Experts of a small language model.
Experts: 96 experts in each of 8 layers, 128 tanh GELU neurons an expert, 2 picks a token.
Training: a variant of SOAP for the experts, 3387 steps.
Below are experts of layer 4 (counted from 0) of a mixture-of-experts language model. Rows are named router (the router's row for the expert), down (a neuron's output weights, with its number) and show model dimensions 0-127. Each number is 500 + 50 x the weight over its row's rms, rounded and kept within 0 to 999. Numbers have three digits each.
After each expert's rows: "comes before" lists some tokens at least twice as common just after its tokens as in all text. This comes from a sample of Wikipedia text that the model never trained on. Tokens count by the router's weight.

# expert 1
router:482555501543586463498506619470490483482510564401559514448451469616494435557415403522494412401503518518465567517504518536461482461501517510507547435455482519567531489579583460537522460417532578529542384525472520531478516561502479508459494455497544382484525495529467537413446502547497543494396521496503405473637488590497464600569441453494448532442501508483460493478480459542524546447525
down8:555432457463482504453438505440541490533540504466497397497462493539635523420524571509562435520497540459497506509479498507575582494559529538488452345571469539455534547443486503478491483515575438507389558514530503471364480459481463488521442483473571563537551498524439395582554542461537493549578443513465399498477509524494517608434436520518537475509540494546519433570481482568492522601477
comes before: " the", " and", " a", " he", " which", " but"

# expert 14
router:404577541529516506546528525515426482616521535545510472540420495499473380438473472489495499473432603528501561500488575493545426516442371473457524438462493486505461516522568429471703465433580530506493475495469543509424432521502424541527485474441544537470531548540429523498451498525558548493493453475563472476509451475597499533595516395564474512508472573524453493512484582502468510537498
down1:519511506464465513375383528526517494516498396469529479532474596529496538542408449519521488400547574484524439589508472466375589469529416432441440539486556509526491579503565552497451482554564505498504489565555510556484488597530485555467584484440527481523528493477474526550463512448512426513532417438445546459411495514584450535478507484464558472610545415479504504551507549422579516562490
comes before: " ", "\n", " 0", " 1", " 3", " 4"

# expert 54
router:478408506608461416435521562499464556575491544486504502542510470596383583505475446506558580438435572599513490504483543432482498505526465497535635459624496452494492455484479413461553546556523594490549476501417516535457468519493471540534526467514507463486560455425508465494415539536484440451524593520535463499613488522474551534551525476524491525536412474448552441479511464509475618546507
down2:470492534450556471492468538474504537571382475548517519494543401535494580491566487495519476498499537488524440516473458463452509506567527502525530488560561519513603546477431511471540515485495493494488490550695432481537478526484560468607439557461533443530515425518489429525431463529589460427554497465545619519516619440509463583495510541579550449511491435502486407486539417427532523422436
comes before: "\n", "|", "-", "|---|---|---|---", "==", " Born"

# expert 55
router:498492390498502462585523525491454544500538583479533493542511376474518370459408546512586494429507441516504604476440554420497490501474461514517564467474438499606465501563557453483505526540511636481588531467473505506518472381524483570544387484487534532486519526601507490432541380496547437460508463488594435472591516440481552484559490501510477471506522522487539526450519473490519563536551
down2:543527517452542507515511544553561471473519523443503522597389467548443507464535431487504552479513562544476449536480483420492484467484475449534374441528588505575412606519539622502455479505472512539491545407469504549476579539533487489526487533452596598591458600421551595538471474407430474406470455536560456493562477497503545553548569511515492498535517551532541563499566424503526457480480
comes before: "-", "|", "\n", "==", "The", "==="

# expert 42
router:401536469542558478495528516419445563543580483498459515521445460527462456400440468438550468518438539548447552600430573453417501562447437503520564448517436449528575425450557465442545512489559510540554425563450577538437423470592438555498439458458566511457538489571434434471534444524561545454443478491552452440488449526556562516530467467545475492494466579493538463459464574564442542486526
down4:470444470518453630434595435407459523458434464466455470489491506551477534482500566455443430547576488501472526505482510504578486470514468459583388530441518530521473529546482556573505471495504592542534482427518429466540400525511487504524415516546549446504499414534530422557533567541503509442489497532571615489505505425390465429512501512513443464497387476559497573498513612487541544586461
comes before: " ", " 0", " 1", " 3", " 2", " 4"

# expert 44
router:374461496481513419554477532527485527527533570375556556555513479630492525488501497448496516559528535473487556526486493443455484491497485472600623496498495503619493408500552387430553450512475482549532462509517511481490482400539513464536462420527528586521507521479448537434522478508579499475424481478573437470500368518487533575499546463519468435479473557535518540409464448533438537422583
down11:581564527527547425448500529547448533518482460531528480481519499638459506485491598532447564499458575530454533497518579544483576538552614516508535486532508473507495449481444426515486481521524464544501483489504430536447389406468535485558445378415525516552387477502523550521588509592531477550587553461506450540450471559565546557424544553550485469555484531435504581512525452539466428586468
comes before: "6", "20", "8", "7", "0", "1"

# expert 20
router:510583521601579543442530482422450561597540416474496525518408467531457539478476505406512439561530555501435487574476506416531435473478470409517574542466498513503463503498497467488557530502582544505566485531522517515471532405539463564457495422377575442468534493536474463428461456546511410473433505565510487471473477433555488566569633473516425470487520552447471434542507399508562523547517
down3:461518511477442501449504545540520441502475533557485487400475481548532489557537556575527418498484474527573528512580556563487576508573448482499446478456454580516551434523489472538559492470375619444517509517551506446550427530515508443540420500520371483483455440485454504493479508414559553416531582426581408493446517488484465477525439494506559432467434479521468553566535399530467632485470
comes before: " of", ",", "ce", " the", " and", "ces"

# expert 53
router:394513458542567483486537529412455570542586492499460524519443457526459483397440473435554470515448528539451551596418571459414504555448439492526558438516428447525575425453556481444541522494560512541555427569439585530440415477595443557502444460477554514454529487565441424469538443522563524450447478483552459440493460514537567510531460462535481508496470579489547462454469573572443541488534
down1:471589502486472482445539499511492533486575615484491494462460496552470565519585508479381495436458562475595560541504437510621570430528483466452456454444492475488488492499445467479462518462535406513475507453589428495446505535504457372439574474438514505537531392452543521511476489503539465499588488567551556566464513455586536531456480553528479433519390503559548518487542595510494393540442
comes before: "|", " |", "–", "==", "In", ")"

# expert 51
router:392516455539554478504536523416453566540581490500452522520444468525462465389435461444558473514443534543452560591426567455415502568440447495523571449513436451526576430454549476431536517488567510538553429572445582533445419480590439555494442457478562509452535488565442429475537439537564530448441480488554459441496443520544564512531467466535485493498463582489549463463467573570450539479534
down2:465473477474438561535413527413469496463507554545412603479547485475481530464548577502473411495556578545520566466532503529429502530568484519528531581523455468355496505494423470503548535449528557391519564501543575468451434603508425503446404495471546489513534468491593506440505422493537483538518539440443491563523444502569520483513478481637469508448446547555569549452509562512463581508469
comes before: "\n", " |", " 0", " ", " 1", " 2"

# expert 91
router:477518473526588503476524501539470552564537499475459517490542488467455467541479479387476466366531527554447472547440461348437527492430454485532479492536417532570556566531500479454497446575538529490502484679459528490450555468499427508432473542402506518464506517608422559450505426533494528482457541547509513500521483459428505504577568479517538535487450480549614455495431588537507509449568
down1:478614462514505501459413533494537518506499515470617569389555399474508456510481484503542503457483527537503496604562520485507479457522531548389460496505596519471490468489604450471413561626534462452535525510470477536445526539560523490560578493381549542606493504421457539533526481483468501540498516533610523526487520477529479521462576530509528554412545452404506461538495484537548453399418
comes before: " of", ",", ".", " in", " and", "s"